Below are experts of layer 4 (counted from 0) of a mixture-of-experts language model. Rows are named router (the router's row for the expert), up (a neuron's input weights, with its number) and show model dimensions 0-191. Each number is 200 + 30 x the weight over its row's rms, rounded and kept within 0 to 999.
Before each expert's rows: "mostly gets" lists some tokens that are sent to it at least half of the time; "gets" lists some tokens that make up at least twice as much of what it gets as of all text. This comes from a sample of Wikipedia text that the model never trained on. Tokens count by the router's weight.

# expert 12
mostly gets: "|", "\n", "  "
gets: "|", "\n", "-", "  ", "\n\n", "\n "
router,199,210,227,186,193,222,140,223,167,163,215,207,218,201,216,157,142,179,232,251,244,179,206,188,202,225,184,212,261,211,225,218,189,236,171,177,181,136,211,207,215,159,235,146,194,204,188,212,228,211,167,217,149,208,165,205,156,172,236,205,247,214,188,209,190,299,168,207,185,214,209,193,210,242,190,222,198,190,241,222,202,180,162,169,175,126,174,234,212,187,183,161,216,180,218,185,185,183,182,189,207,200,232,225,246,203,162,204,242,226,236,196,182,199,225,196,266,196,224,172,178,215,233,272,170,167,188,214,201,219,203,211,221,221,188,228,156,153,179,166,187,169,273,183,164,207,195,213,141,239,206,176,216,213,159,244,216,205,178,150,156,237,195,208,174,217,234,169,163,200,205,185,241,227,222,188,274,197,236,206,230,201,226,149,228,142,193,240,231,157,237,244
up0,232,175,184,139,212,222,198,184,262,229,230,135,151,184,210,237,146,209,222,198,229,228,152,235,250,183,226,203,203,152,206,172,167,206,201,163,219,236,207,242,219,226,227,191,288,197,170,223,178,224,186,178,239,212,204,227,207,196,189,183,274,194,190,212,189,228,204,200,210,254,208,153,210,186,179,232,166,169,132,185,182,253,213,185,153,221,222,166,203,174,164,173,138,188,205,227,242,169,217,193,232,202,174,203,201,219,199,202,191,232,177,228,230,168,162,203,227,158,232,210,185,203,188,211,220,209,231,181,215,159,216,167,227,179,188,223,192,199,166,177,185,140,257,139,234,195,173,216,173,212,190,237,197,175,169,266,227,149,208,203,158,166,215,222,134,218,170,224,238,170,197,230,174,143,167,239,200,228,194,173,212,188,191,192,192,165,194,230,177,157,226,141

# expert 10
mostly gets: "Scientific", " Occupations", " Arthropoda", " Clade", " Animalia", " Born"
gets: "-", "\n\n", "\n", ".", "=", "|"
router,227,251,231,148,268,178,155,206,194,197,194,259,202,231,213,253,223,206,177,224,207,158,233,239,212,214,211,179,231,230,195,206,194,189,141,132,213,194,193,239,222,218,199,237,251,194,188,218,204,177,179,196,184,226,186,260,150,203,186,225,182,216,239,223,229,216,185,201,186,144,214,224,202,218,179,228,236,140,152,197,251,206,150,229,203,218,199,212,214,234,227,180,184,196,251,199,193,187,248,222,228,241,226,188,198,141,179,179,184,229,161,213,209,198,190,201,130,213,160,179,228,233,175,270,186,205,250,170,261,140,213,185,197,173,154,226,205,184,194,204,237,273,196,206,188,179,224,222,220,173,179,224,163,222,239,200,209,202,117,196,186,153,180,145,231,191,170,209,197,178,189,182,137,197,188,179,176,201,240,206,168,205,244,197,207,163,200,245,246,223,179,199
up0,267,215,152,223,146,126,236,198,177,214,221,192,243,165,180,192,221,235,226,203,218,207,186,201,196,194,181,216,183,222,227,198,259,212,211,240,190,177,210,216,189,180,240,188,172,179,186,154,241,126,245,186,263,209,186,180,145,207,187,184,141,193,228,161,235,233,183,172,167,192,190,138,261,198,179,188,210,108,196,198,182,194,178,227,194,229,199,158,207,242,229,236,205,263,207,228,162,184,163,208,164,177,176,146,199,218,176,199,200,210,177,205,191,223,201,152,188,268,213,223,211,189,168,201,231,195,243,167,269,169,177,185,223,190,178,213,233,184,185,197,180,201,202,194,206,224,182,173,206,161,250,245,229,243,170,187,208,160,164,201,192,239,187,206,173,236,262,179,213,177,198,223,233,217,166,234,241,250,240,213,227,140,193,155,189,179,156,197,182,210,195,193

# expert 46
mostly gets: ":", " :", " –", " -"
gets: ":", " |", "-", " –", " -", "."
router,237,171,163,239,209,227,191,205,224,219,242,200,180,233,229,233,182,228,196,171,205,202,207,173,151,161,180,168,188,209,223,198,178,185,195,250,161,234,203,235,178,217,91,188,249,230,213,188,187,208,188,221,221,167,266,210,183,196,235,174,160,169,199,179,205,213,146,227,189,171,233,144,229,241,168,193,226,225,161,220,246,207,210,200,154,208,164,218,169,213,245,218,176,202,258,173,217,235,192,225,181,213,181,232,200,190,135,138,251,191,169,172,205,205,257,233,166,186,222,201,242,210,187,218,192,165,184,221,204,209,203,209,201,173,172,238,162,211,186,210,243,210,174,205,177,207,224,224,220,285,181,220,169,185,196,245,225,241,205,168,170,149,196,218,167,212,147,196,209,154,231,194,122,275,195,233,236,224,180,196,248,167,228,183,171,196,207,186,246,205,214,227
up0,217,204,167,228,180,225,215,217,158,214,227,214,190,159,209,152,216,217,219,169,211,176,210,193,226,181,168,250,180,214,224,199,169,196,169,192,175,168,165,122,255,274,190,210,230,198,248,217,148,185,167,186,170,155,211,223,206,214,189,224,182,189,169,229,169,208,210,185,214,180,188,188,210,184,191,174,225,220,141,223,244,166,200,232,179,189,172,226,137,214,181,187,192,144,161,199,224,267,165,211,247,232,229,145,211,193,206,169,155,188,213,110,229,232,173,189,222,216,205,178,172,209,241,187,207,198,188,179,166,222,201,178,216,193,142,218,181,148,185,169,230,120,206,232,221,189,183,214,224,181,268,196,208,217,188,215,227,218,185,230,174,201,210,206,238,180,142,176,165,175,193,244,205,224,225,191,140,241,234,114,203,190,204,193,209,273,194,173,194,242,217,181